Below are experts of layer 4 (counted from 0) of a mixture-of-experts language model. Rows are named router (the router's row for the expert) and show model dimensions 160-239. Each number is 128 + 32 x the weight over its row's rms, rounded and kept within 0 to 255.
After each expert's rows: a language model's description of what the expert responds to. This comes from a sample of Wikipedia text that the model never trained on.

# expert 30
router [103 158  90 158  95 111 176 154  82 141 180 153 128 111 160 126 158 166 168 149  97 164 153  73 185 120 117 138 152 169 122 110  93 179 135  79 121 114 128 160 167  99  95  94 172 140 146 104 144 145 116 119 103  96 110 125 173 118 171 153 138 165 122 161 159 176  91  84 169 109 111 149 126 161 158 170  80  85  81 158]
Lone space tokens before a word or between table pipes, as in the land, a new line, empty cells in wikitables.

# expert 10
router [116 133  83 126 113 169 191  99  84 175 178 159 150  94  71 141 177 114 109 118 109 146 158 107 167 170 122 148 147 137 120  86 155 127 169  93 123 131 127 112 106 149 120 187 186 197 125 159 150  89 193  88 155  89 100 140 139 102 136 125 132 137  91 135 105 147 131  94 211 173 126 100 120  70 125 157 106 105 122 100]
Second half of split numbers, mostly years after 19 or 20, such as 2023, 93, 84, in dates and tables.

# expert 40
router [111 170 115 135  95  92  83  98 103  80 165 148 146 111 202 120 112 146 165 165 189 132  67  89 154 161 117 166 138  77 112 132  90 127 130 154 135 178 147 141  82  79  81 108  70  94 138 118  95 107 121 142 128 166  97 170 142 140 117 141  77 133  76 145 122 121  77  85  73 148 163 190 117 129 102  77 149  97 176 120]
First piece of numbers and years, especially 19, 18, 20 and opening parenthesis with 19, in citations, dates and stat tables.

# expert 38
router [142  81  95 122  81 143 133 178 164 124 102 147 124 108 144 116 159 188 153 168 123 171  88 135 135 109 133  88 155  80 112 134 100 167 120 132 175  85 173 113 147 170 108  83 114  90 142 101 167 153 144 110 164  86 161 193 124 151  95  65 164 118 141 143 173 130  94  82 124 171 100 140  92 107 106 140 138  96 163 130]
Pipe separators between table cells in sports results, stats and election tables, plus semicolons, percent signs and See in See also headings.

# expert 9
router [104  94 108 131  97 140 125  97 186 148  92 115 111 114 104 130 144  92 159 122 176 162  99 142 169 152  92 116 160 129 104  99 117  73 156 151  85  85 118 169  61 101 142 146  95  84 154 119 139  84  81 109  84 175 109 122  27 130 148 165  78 135 172 122 167  66  72 149 145  86 134 170 151 188 134 179  89 121  74 183]
Sentence-final periods, closing quotes and parentheses, section == marks, %, }, $ at the end of clauses, often before a line break.

# expert 43
router [ 92 175  94 103  89 156 161  92  91 166 168 147 115 109 103 164 159 148 163 153  86 142  84 139 166 175 123 187 150 152 117 113 152 140 110 139  84  89 199  92 130 193  89 184 135 155 165 170 158 100 115 117 111  75  84 132 167 152 112 145 113 182 101 182 108 127 103  97 106 182 172 119  96 123 117 159  75 101  88 103]
Pieces in election and political text such as ball-ots and part-icipate, plus digit pieces like 2, 5, 2025 and -ing.

# expert 15
router [ 96 156  63 135  80 121 174  95  99 168 175 150 144  96 121 144 179 175 155 181  77  96  80 115 160 181 151 199 155 162  95  98 137 124  96 124 106 114 159 107 127 177  81 146 142 123 160 153 163  87 118 118 135 106  93 137 144 111 147 118 134 115 119 176 130  94 119  96  86 152 157  75 102 113 118 119  96  86  80 122]
Mixed pieces, most clearly office after ticket, box, Graham's; also Award, House, Force, part, been, and name or table fragments.

# expert 3
router [132  73 133 162  93 165 149 132 103 143 152 137 133 118 120 134 130 160  56 111  64 132 113 127  99  69 112  96 146 117 112 122 158 130 116 157 160 154 110 185 143  72  87 168 149 123 164 103 122  58  97 160 166 143 164 128 125 154  65 173  98 137 102 154 103 132  75 103  70 172 154 107 113  82 124 141  99 126 188 139]
Articles the, The, a, an, mostly after of, in, or a line break, plus word-opening pieces like lo, E, Lo, as in loan, Local.

# expert 61
router [103 159  94 130  90 142 165  70 102 132 154 155 112 112 116 142 165 185 187 154  85 126 106 128 161 178 117 193 140 174 115 107 160 132 107 112  66  87 190 104 131 171  88 179 110 139 149 162 151  95 130 132 135  79  81 141 159 161 124 141 120 162 107 179 133 118 115 109  99 179 164 104 101 128 102 147  85  90  80 122]
Mixed pieces: syllables like ang and mu inside words (h-ang-ed, g-ang), years like 2002, ed endings, and words like was, system.

# expert 48
router [135  94 119  62 112 173 183 155 125 166 104 126 128 124 146 123 110 185 126 146  64 163  62 121 101 163 114 178  76 129 110 147 145 118 116 225 154 171 144 113 170 183 131 106 107 138 114  62 134 137  58 140  83  67 172 135 141 136  81 149 118 146 171  96 107 165  87 111 162 127 147 117  99  83 158  82 160 191 135 102]
Mid- or end-of-word pieces like en, und, all, ell, per before endings, as in scre-en, ex-ten-ded, fo-und-ed, f-all-en.

# expert 2
router [ 95 160  93 141  86  91 167 139  92 144 169 151 148 111 150 134 166 176 171 171 130 161 167 106 179 137 104 121 144 173  97 139  59 185 147  78 111 129 134 143 153 101  92  87 154 140 156 120 160 159 131 117  91  96 111 120 153  67 167 146 159 173 151 162 126 178 125  89  99  89 111 139 108 129 122 182  89  95  92 146]
Bare space tokens after line breaks, table bars or before words, plus word-opening pieces like con, pre, co, h, and accented letters.

# expert 60
router [ 92 167 144 110 156 169  92 160 185 129 104 109 110 161  99 113 138 126  94 191 113 196 106 136 152 155 124 131 121 138 140 158 111 141 115 134 109 175 152  94 182 139 193  88  92 194 138  65 159 145 160 119  72 211 101  99  95 181 116 125 137 165 138 155 103 178 177 128 146 100 192  87 131 129 162 137 131 117 121 100]
Mid-word pieces like h, se, ce, ne, ch in personal names and words, as in B-h-utto, Me-h-ta, Jo-se-ph, s-ch-eduled.

# expert 23
router [103 157 107 141  93 156 163  80  90 160 166 140 115  93 104 181 159 192 174 154  86 131  92 128 146 201  92 188 141 169 109 123 152 144 103 132  75  75 186  90 128 180  69 156 128 150 159 153 153 103 110 111 126  85  68 120 170 150 126 146 112 177 131 177 123 100 121 106 132 177 162  95  95 115 103 158 107 102  85 127]
Varied tokens including the adverb so (do so, more so), two-digit numbers like 52–55, and mid-word pieces in names (De-par-tment, Mac-K-innon).

# expert 20
router [ 96 159  91 158 133 176 115  93  75  57 150 114  77 144 105 151 134  85 181  88 158 145  90 101 164 157 136 176 154 122 113 174 178 106  94 136 125 102 187  68  85 146  89 112 147 131 156 137 179 116 119 151 115 140  97 151 143 155 142 115  89 133  82  81  85 151 102 163 143 101 128  93 116 144 121 150  76 103 102 136]
The pronoun I, Roman numeral I or II in World War I, capital-I word starts, and the piece or word in.

# expert 54
router [ 97 154 119 141  94  96  82  81 116 157 212 119 108 137 169 143 146 180 124 142 168  72  94 152 160 146 126 132 120 152 116 132 142  92  80  98  98 125 182 109 131 176 115 181 103 149 157 168 130  76 121  97 137 164 148  73 131 183 114 144 109 125 108 196 124 191 105 160  88 143 127 126 102 121 141 149 146  98 118 156]
Colons after infobox field names like Born, Length, Coordinates, plus coordinate symbols ′ and °, parentheses, slashes and pipes.

# expert 28
router [148 128 101 121 123 134 104 129 114 208 174  96 125 166 123 201 134 125  64  76 145 113  99  64  98 101 173  65  88 134 139  84 179  89  88 134 155 190 107 111  52 149 110 143 164  80 141  95 133 100  99  79  87 146 164 145 134 159 182  93 131 167  99  80 126 141 168 121  94 147 144  97  91  63 140 136 139 169  80 105]
Short middle pieces of longer words, such as or, ic, ad, th, it, il, as in Alsace–L-or-raine, Ch-ic-ago, ad-vance.

# expert 27
router [119 125 206 139 124 157 102 131  92 119 151 145 157  79 120 110  90 182 146 167 108 164 168 177 195 151  95  83  29 132 118 115  95 166 132  67 142 125 118 122 167 101 157 105 155 180 123 131 147  72 145 151 126 149 139 101 137 112 128 110  81 199 114 153 149  76  68 132 159 156 140  96 107  96 139 174 126  99 123 152]
Short pieces like o, a, d, ta, de inside proper names and foreign or technical words, as in Johnstone, Josh, Taunton, Metadex.

# expert 1
router [132 104 121  87 102 127 156  99 112 141 121 165 172  95 106 146 148 153 100  83  93  96 139 103 122 116  93 109 183 144  91 129 122 110 145 196  69  74 116  87  84 115 159 112 163 142 134 143 131 115  62 120 182 110 151 162 125 181 141  92 150 147 141 137  82 119 131 106 113 113 172 147 112 128 209 192  88 125  71 121]
Word-final suffixes that make adjectives or nouns, such as respect-ive, log-ical, cre-ative, fam-ous, rel-ation, plus words like new, known.

# expert 41
router [ 98 136 133 178 169 120  79 138 111  90 130 133 140 112 137 116  70 108 122 161  76 113 166 105  65 187 144  98 101 132 144 121 173 132  96  95 130 183  96 143 109 121 179  69  84 128 130  96 109 172 161 194 141 129 134 105 182  85 129 141 190  65 130 154 130 110 149 149  80 154  95 167 140 173 166 104 105 178 152 145]
First capitalized piece of proper names and words after table pipes or list colons, such as Un(icode), So(vereign), Sa(rah), Ad(olf).

# expert 35
router [103 119 119 105 129 101 110 100 169 159  99 182  77 129 139 143 152  55 167 129 149 112 203 103 187 113  82 140 128  91 150 168 154  63 171  84 101  85  99 132 108 106 105 147 122 121 153 120 145 131 161  76 121 190 148 166 158 126 155 126 151 144  71  51 182 109 153 125 136  89  68 117 108 162 134 121 109 118 125 104]
Commas, line-initial dashes in infobox lists (Died:, Height:), table pipes, and linking words like as, that, including, called.

# expert 13
router [ 96 159  71 159  93 139 158  74 107 140 163 152 130 107 128 165 147 169 158 180  82 119  79 117 143 171 127 153 160 177 106 140 137 139 149 132  78  90 182  68 169 158  85 156  96 132 148 129 167 117 128 109  99  66  78 122 151 156 121 126 108 155 134 162 150 160  95 121 140 210 149  94  94 143  91 159  98 104  67 131]
Consonant-plus-i syllables inside foreign names (vi, ci, gi, po), Chinese characters in name glosses, and words like government, music, region.

# expert 11
router [107 109 159 146 144 134  48 116  85  85 120 174  99 110  57 130 141 117 151 126 120  88 201 147  77 105 149  56 130 114 134 164 129 162  80 113  86 167 150 118 160 146 134 179  71 132 109  92 101  98 208 170 161 101 108 146 163 126 190 139 147 139 148 150 131 141 161 119 170 184 118 183 159 147 180 142  92 149 114 149]
Lowercase or capitalized consonant-vowel openings that start words and names, such as mo(vement), Ma(xwell), Li(ke), pro, co, Ro.

# expert 4
router [135 133  90 145  84 157 146 122 111  97 111 177 168 129 172 142 152 178 174  91 136 102 131 138  88 132 113 108 128 186 103 155 158 143 125 143  83 162 146 114 161 150 127 134 143 112 162 123 141 158 125  83  98 162 126  69 116 102  89 223  84  66 159 151 138 110 177 137 136  69 110 203  94  86 142  85 173 107 122 159]
Wikipedia markup at line starts: heading equals signs, infobox field names like Born, Location, Personal, and table separators.

# expert 19
router [106 113 135  58  98 159 146 151 142 110 148 154 105 123 153 111 121 170  91 157 163 126 166 129 126 126 101  91 188 134 128 161 133 192 152 136 118 142  81 212 148  84 126 145 107 138 132 182 146  97 151 145 120 116 152 120 101 122 182 118 114  87 127 174 148 159 137 113  74 176  63 166  99 136 143 140 102 115 177 173]
Articles and possessive determiners after prepositions or verbs, such as a, an, his, their, no; also a capital A opening quoted titles.

# expert 59
router [ 98 144 104 193 154 102 144  99  94  93 134 109 133 146 144 139 159  83 129 161 142 114  66 156 126 194 141 183 173 152 125  71 131 183 102  99 141 118 153  91 133 170 116 202 133 203 133 116 162 145  94 222 131  85 107 118 155 138  95 161 145 166  91  87 134 137 158 152 124 135 125  89  96 158 129 171 123 108 131 132]
Opening parentheses and quotation marks, en dashes in scores (62–53), hyphens in 12-inch, slashes, dollar signs and LaTeX subscripts.

# expert 52
router [ 95 123 100  87  96 134 172  96  95 116 121  81 128 111 104 154 139  98 124 130 130 108  84 133  79 147  88 158 162  77 143 145 125 111  81  41 128 115  86  89 195 157 152 129 152  84 147 118 134 204  95  99 105 113  76 146 122 148 169 112 171 131  93 151 157 104 139 156 139 131 102 125  97 126  22 128 143 113 143  72]
Word stems and nouns from sports and career writing, such as part in participate, season, team, win, play, final.

# expert 0
router [103 141  93 100 101  67 153 131  59 151 126 143 162 112 159  87 136 174 115 135 138 182 180 146 164  83 151 192 147 125 128 123 159 179 124 108 118  93  61 114 161 125  89 117 116 107 121 171 114 128  90 109 173 129 110  92 138 123 141 160  97 164  63 108 104  74 106  96 128  93 162 154  98 171  93 163  84 104 161  99]
Prepositions after a noun or verb, mostly of, in, by, with, for, as in architect of, born in, under George W. Bush.

# expert 8
router [113 169 102  93 133 135 145 127 156 109 140 155  57 115 119 154 130 120  86  90 146 116 127 169 166 141  97 108 160 172  92  84 168 129 120 112 169  74  85 103 119  91  97 104 163 110 123  87  78 101 145 100 133 103 166 114 108 170 137 127 127 154 165 148  72 119  99 139  85 159 177 120 119 161 106  89 111  76 134  86]
Articles, auxiliaries and relative pronouns in running prose, such as the, was, is, that, and especially who after a person description.

# expert 63
router [112 163 115 116  94  98 156  82 144 151 176 187 122  95  77 127 168  95 164 150 150 140 133 129  97 164  93 124 119 166 115 102 156  51 158 111 112 121 166 119 100 142  92 152  66  76 159 169 170  91 123 143 108 120  76  85 121  84  87 150 117 137 149 124 122 111  87 104 104 167 176 126 101 147 105 124  89  91 113 136]
Periods inside decimals, dates, abbreviations and initials in tables and names, as in a.e.t., 30.07.1990, Henry C. Trost, plus sentence-final periods.

# expert 32
router [117 156 102 101  97 114 151  84 119  72 168 138  89 101 147 152 164 117 124 153 192 165 124 145 124 134 126 151 174 174 102 140 165  86 170 137  67  80 141 107 112 179  80 119 181  96 142 177 156 107 157 124  63  88  79 134 161 102 103  97 108 165 104 146 103  87 144 134 122 170 185 129 102 124 116 104 156 131  98 157]
Coordinating conjunctions joining titles, names or phrases, such as and, or, but, &, plus adverb endings ly, ally and also, other.

# expert 56
router [103 157 203 155 121 155  96 151 112  60  82 160 112  74 140  80 114 105  79  77 168 156  86  88  92 138 191 179 148  93 104 134 133 138  94 164 112 181  92  88 130 179 105 147 170 123  74 158 117 143 102 175 183  79  98  68 140 156 194 160 119  77  93 147 135 139 120 155  93 129  73  83 156 122 119 142 168 196  88 150]
Single capital letters in abbreviations and at name starts, such as the C of WRC, M of UMIST, initials K., F of Filip.

# expert 29
router [106 150  91 159 123 136 123 168 113 100 168 147 134  80 102  82 148 135 122 145 132 104 138 104 136 128 114 119 169 154 133  46 147 127 146 151 120 110 176  77 104 180  84 114 135 126 102 149 125 154 152 126  87  95  91 126 136 127 137 139 132 137 203 137 171 132 117 121 105 109 144 104 118 134 116  94 132 117  91  96]
Sentence-initial or clause-initial pronouns he, she, it and his, her, him, especially He/She starting biography sentences.

# expert 42
router [150 191 117 169 189  96 156  87 116 124 173 120  94 161 119 138 136 112 167 117 116 164 176 153 125 121 115 190  72  99 171  96 147 115 110 137 129 136 121 147  95 123 114 120 140 119 139 158 165 186 177 168  96 111 105 124 125 189 122 142  98 116  99 159 124 137 130 116 125  42 155  98 133  82 128 108 132  87 139 154]
Pieces like ar, an, in, ur, un right after a capital in names and places, as in Mand-ar-in, Beit-ar, Ros-ar-io, C-an-adian.

# expert 44
router [ 70 132  85  88 123 156 177 125 154 149 155 102 105  86 127 150 164 127 171  96 107 176 156 123 113 108 131 186 172 124 128 135 151 118  87 117 141 132 132 105 146  81 118 118 108 127 156 169 166 185 135 137 107 133  96 153 167 112 113 101 138 166 154 118 116  97 111  78  60 195 118  81 107 141 135 104 126 112 123 154]
Word pieces ending in er, ter, ers, ber inside words and names like viewership, Didier, Jerry, plus month names like August, September.

# expert 33
router [132 120 129 119 166 172 172 125 137 135 134 141 154  89 159 111 115 107 112 162  85  74 114 109 142  75 139 120 123 141 103 147 156 118 118 123  94 171 146 105 140 159 133 139 134 175 160 112 127 146  80 106 151 116 179 163 145 136 126 123 122  67 198  69 166 150 178 121 141  95 150 106 125 164 141 126 133 127 128 130]
Noun-forming suffixes like -ation, -ment, -ion, -ity, and whole nouns after a determiner, such as album, band, film, game.

# expert 25
router [105 151 102 118 132 139 138 147  92 162 190 147  80 143 105 206 116 130 149 144  95 137 127 161 154 164  86 169 134 166 120 106 157 126 107 157  86 101 193 147 197 168  86 137 122  99 150 141 154 143 121 104 175  77 155 115 151 143 120 157 112 143  94 148 116  93 104 122 110 118 201 128 101  87 142  81 107 102  87 134]
Word-ending pieces that complete a stem, such as souven-ir, Cha-ir-man, Conf-ir-med, -ine, -ish, -ism, often in names and ordinary words.

# expert 62
router [130 123 104  70 154 128 156 100 136 137 103  88 126  72 121 140  96 115 152 140  99 164 111 127 166 147 164 145  65  90 208 109 161 126 141 132 126 215 188 118 206  98 129 183  79 162 159 139 154 166 109 144 152 158  90  95 146  95 120 116  79  79 174 127 157 183 194  91 175  69 171 159 102  79  66  80 114 130 129  82]
First names and place or institution words in biographies and lists, such as John, Charles, New, United States, California, War, University.

# expert 18
router [123 148 147 220 103 105 154  84  86 117 117  54 168 142 112  90 142 130 177 192 184  95 139 168 143 148  75 133 119 153 174  98 113 137 135  82  87 146 171 108 111  88 191 153 113 190 178 128 158  82 137 114  83 159 105 110 124  80 150 135 116 139 109 114  95 138 154 145 173 155 149  68 121 101 104  69  96 149 161  77]
Single-letter pieces t, r, l, v inside words and place names, as in Pla-t-form, Tex-t-book, Connectic-ut, Har-v-ard.

# expert 16
router [143 156 137 140  98 154 174 149 101 175 101 116 144 117 121 172 127 116 133  92 138 109 117 152 174  99 108  73 167 140 127 142 142 161 151 189 126 166 102 211 145 135 187 105 148 139 152 191 163 190 129 132 139 112 142 131 134 176 127 179 105 123  72  54 111  90 135 169 110 145 131 152 131 124 144 195 101 128  94 125]
Word-final suffix pieces completing verbs and nouns, chiefly ed, ing, y, ated, ies, as in bre-ed, suggest-ed, S-y-stem.

# expert 7
router [102  94 174 119 102 148 128  95  73 114 146  95 116 156 130  80 126 108 130 174  81 128  70 176 128 147 138 156 106 115  84  69 120 134 120 151 117 143  75 123 114 130  86 124 181 118 173 194 175 143 162 118 163 163  69 127 135 115 111 152 138 166 113 166 114 167  61  92 143 144 173 110 131 169 114 154 159 110 124 103]
Single-letter or short consonant pieces, mostly n, also k, z, nd, inside names and words, such as Tow-n, Pan-n-onia, Ra-n-k.

# expert 21
router [135 179  99  51  89 135 160  93 107 168 132 153 111 146 146 102 142 157  71  90  61 137 186 128 111 125 111  95 162 133  91 159  89 146 191 108 133  91 153 118 128 143 119  84  94  90 154 199 120 105 156 131  95 105 132 140 170 150 144 128 128 136 118 133 126  93 165 121  76  83 127 180 119 143 108 136  92  87 153 171]
Prepositions to, in, for, at, from, on right after verbs or nouns, as in went to, nominated him to, performance for.

# expert 55
router [106 156  91 102 113  94 138  50 113 135  84  84  64 139  92 189 147 158 106 105 176 101  98  77 139 152 134 101 117  78 135 134 134 106 173 179 169 150 150 139 117 158 108  84  85 197 135  56 136 104 106 125 104 120 133 149 160 100 105 110  93 141 139 117 119 141  74 116 115 151 131  78 131 108 121  59 120 121  60  79]
Consonant-cluster pieces like st, est, it, ver, tt completing words such as be-st, Po-st, ham-st-ring, instru-ment.

# expert 46
router [ 99 164  67 156  91 173 163  98 130 150 159 152  88 101 109 177 155 179 172 191  99 129 109 142 153 193 133 164 118 174 107 134 136 175  92 136  87 119 157 112 119 161  96 168 136 186 156 137 147  85 109 157 132  94  85 123 152 163 106 132 103 180  99 171 144  83  88 107 123 165 168 100  96 113 116 173 104  86  65 123]
Middle syllable fragments like la, be, re, y, vi in names and words, such as Le-be-sgue, Penns-y-lvania, Obser-v-ation.

# expert 26
router [ 96 106 115  85 128 139 109 130 176 133 137 131  82 115 187  69 156  74 157 154 185 167 175  97 156 145 172 176 152 138  83 140 164  99 168 144 108  82 136 121 142  93 103  67 108 134 138  97 127 132  98 123  88  82  90  95 158 124 147 137  96 111 100 109 134 106 196 142 165  79 145 139  98 161 154 138 155 131  67 158]
Commas after a noun phrase in prose and lists, date-range dashes in birth–death spans, and closing parentheses, semicolons, and, which.

# expert 45
router [142 188 133 164 110  29 173 117  99 134  82 164 136 121 108 151 174 139 169 171  86 115  96 137  97  83 102 105 103 160 106 164 153 142 103 155  80 105 124 163 144 147 119 176 129 131 153 113 152  64 125 188  93 144 160 130 146  99 140 133 139 157 101 162 170 148 114 122 121 148 150 203 110  98 133 150  91  85 129 100]
Modifier words like High (before School), first, United, North, South, plus pieces like ke in Karaoke and se in secretary.

# expert 39
router [138 117 202 150 111 165 148 187 149 163 174  60 176 123 117 152 136  82 167 159 121 177 181 114  90 130 162 119 100 141 154 140 103 165 115 167 145 171 155 144 160 139 125 141  53 163 132 149 156 109 147 137  92 128  88 144 137  94 148 134  93  67 163 145  91 101 124 154 175 192 112 154 122 152 156 130  77 172 133 169]
Vowel or vowel-led pieces inside words, often foreign names, e.g. the e in Janeiro, Deja Vu, Cemetery, plus ri, ra, ma.

# expert 57
router [102 178  72 120 100 146 155  81  98 149 147 169  92  95 112 152 163 165 183 161  99 136  97 134 172 167 112 176 150 157  97 101 153 163 106 127  80  81 174  88 114 141  90 169 147 174 159 175 158  97 124 118 111 109  86 122 165 155 160 136 106 170  94 174 111 125 111 102 118 155 172 114  88 137  98 179  82  93  80 118]
Year tokens like 2014 and 1998, the word film, and endings like -ure in torture, Future, Peinture, plus pieces like le, te, Ma.

# expert 6
router [143 151  67  78 131  45 169 127 112 112 120 107 110 115 163 163 159  95 112 150 106 120 133 117 162 109 131 181 155 133 115  65 153 127 101 152 168 116 161 109 137 194  71  79 182 112 116 154 143 183 169 131 168 123  88 182 127  95 135 186 131 142  80 116  94 143 109 123 135  72  82  53 136 104  84  87 109  96 126 147]
Mid-word pieces like w, f, k, et, at inside names and words, as in Seaha-w-ks, Jos-ef, Or-k-un, dus-k.

# expert 37
router [125 107 136 174  95  66  55 213 107  87  46 142  99 136 101 103 120 172  94 137 121  83 165  94 135 122 113 145 132  90  84 141 105  99  83 153 120 170 162  95 111 154 129 105 137  88  84 102 119  77 147 121 106 122 115 132 141  72  85  98  98 155 111 131 117 110  70  73 123  87 152 109 132 142 114 171 146 205 119 154]
Single consonant letters p, g, b, C, P, G that begin words or syllables, such as p in equations, App-s, Camp-b-ell, G-eorgia.

# expert 58
router [113  75  71  92  91 112 138 131 160 133 160 173 161 164 101  84 118 167 175 202 114 119 148 140  59 196 109  94 170 121 117 140 174 224  93 161  99  71 150 151 105 118 179 126 136 112 117 180 159 130 118 159 136 104 132 166 146 151 166 133  92 115 172  94  68 120 188  85 111 183 154 112 105  85 136 210 177 150 108  90]
Word pieces al, il and similar, often word-initial or middle, as in alone, illegally, Scientif-ic, B-al-la, Albert.

# expert 31
router [110  87 114 135 107 103 141 162  98 125 148 171 144  90 135 176 156 155 175 176 139 145  86 100 158 107  98 137 154 112 114  77 111 176 120 103 154 101 157 134 120 177  91  96 181  89 151 126 148 163 115 110 142  95 155 129 122 101 104 143  97 164 151 162 145 132 105  84 152 111 126  81  86 131 113  52  85  90 122 176]
Pipe separators ending cells in wiki tables, plus semicolons, closing parentheses and == heading markers in lists and section titles.

# expert 36
router [ 94 156 119 114  93 169 178  94 102 184 188 170 122  89 118 170 172 118 175 154  70 165  81 155 162 193 116 135 157 169 114 135 123 111  92 134 110 108 169  80 140 173  76 164 173 114 127 150 128 114  94 138 124 131 109 140 169 130 139 174  89 151  99 157 157 179  80 154 125 110 148  76 102 127  85 181  93  83  75 106]
Opening letter pieces of lowercase words after articles, mostly m (mall, mapped, mother, medieval), plus c, d, V, tr, north, south.

# expert 51
router [106 155 153 137 132 131 155 100 162 177 115 167 165 112 168 126 152 166 195 126 102 156  69 129  83 173  96 137 127 207 120 122 101 120 106 168 149 155 141  86 158  88  73 147 181 109 138 156 156 117 151 105 136 164 155 116 154 134  61 138 105 129  75 103  74 138 173 114 179 114 142 110  91 127 125 166 108 141  74 197]
Single consonant pieces c, f, ph, ci inside words, especially vocal, relocated, location, and word-initial c as in civil, citing.

# expert 5
router [ 91 161 137  91 121 137 123 118 139 179  88 105 100 131 212 107 147 178 133 169 138 100 131 162 104 115 158 146 107 121  69  96 172 134 117 100 161 149 150 125 114 151 163 173 159  83 150 102 132 163 115 167  92 144  95  84 117  73 146 174 140 157 177 114  80 126 122 149 118 157 160 116 107 109 141 149  93  78  62 143]
Word-internal pieces like us, op, um, ex after a first fragment, as in T-us-cany, ca-us-ed, Beg-um, with-out.

# expert 17
router [116 166 153 129 104 153  61 127 164 176 126 159 154 172  93 168 144 120 145 129 163 137 126 164  51 147 168 132 193 144  82 108 134  65 128 147 105  71 130 162 125 176 143 178 144  93 165  51 174 117 143 100 151 101 190 159 152 149 168 125 109 171 112 125 168 183 130  53 168 102  36 132 145 128 212 146 177  91 120 102]
The prefix re/Re at word starts (reported, regulatory), possessive apostrophes ('s), and hyphens in compounds, list bullets or table rules.

# expert 14
router [126 108 116 113  79 110 114  77 121 148 134 161  88 120 143 125 164 152 108 173 107 206  98 154 166 183  72 144 139 164  84 117 155 177 109 155  97 118 159 117 187 176  85 170  87 183 144 164 157 107 131 129 113 128 113  71 160 167 126 158 116 178 107 154 138 101 145 128 137 157 119 104  80  82 126 159 108  85  87 136]
Mid-word pieces, above all the letter z in names and words like Vazquez, jazz, Nazi, MHz, plus za, iz, ment.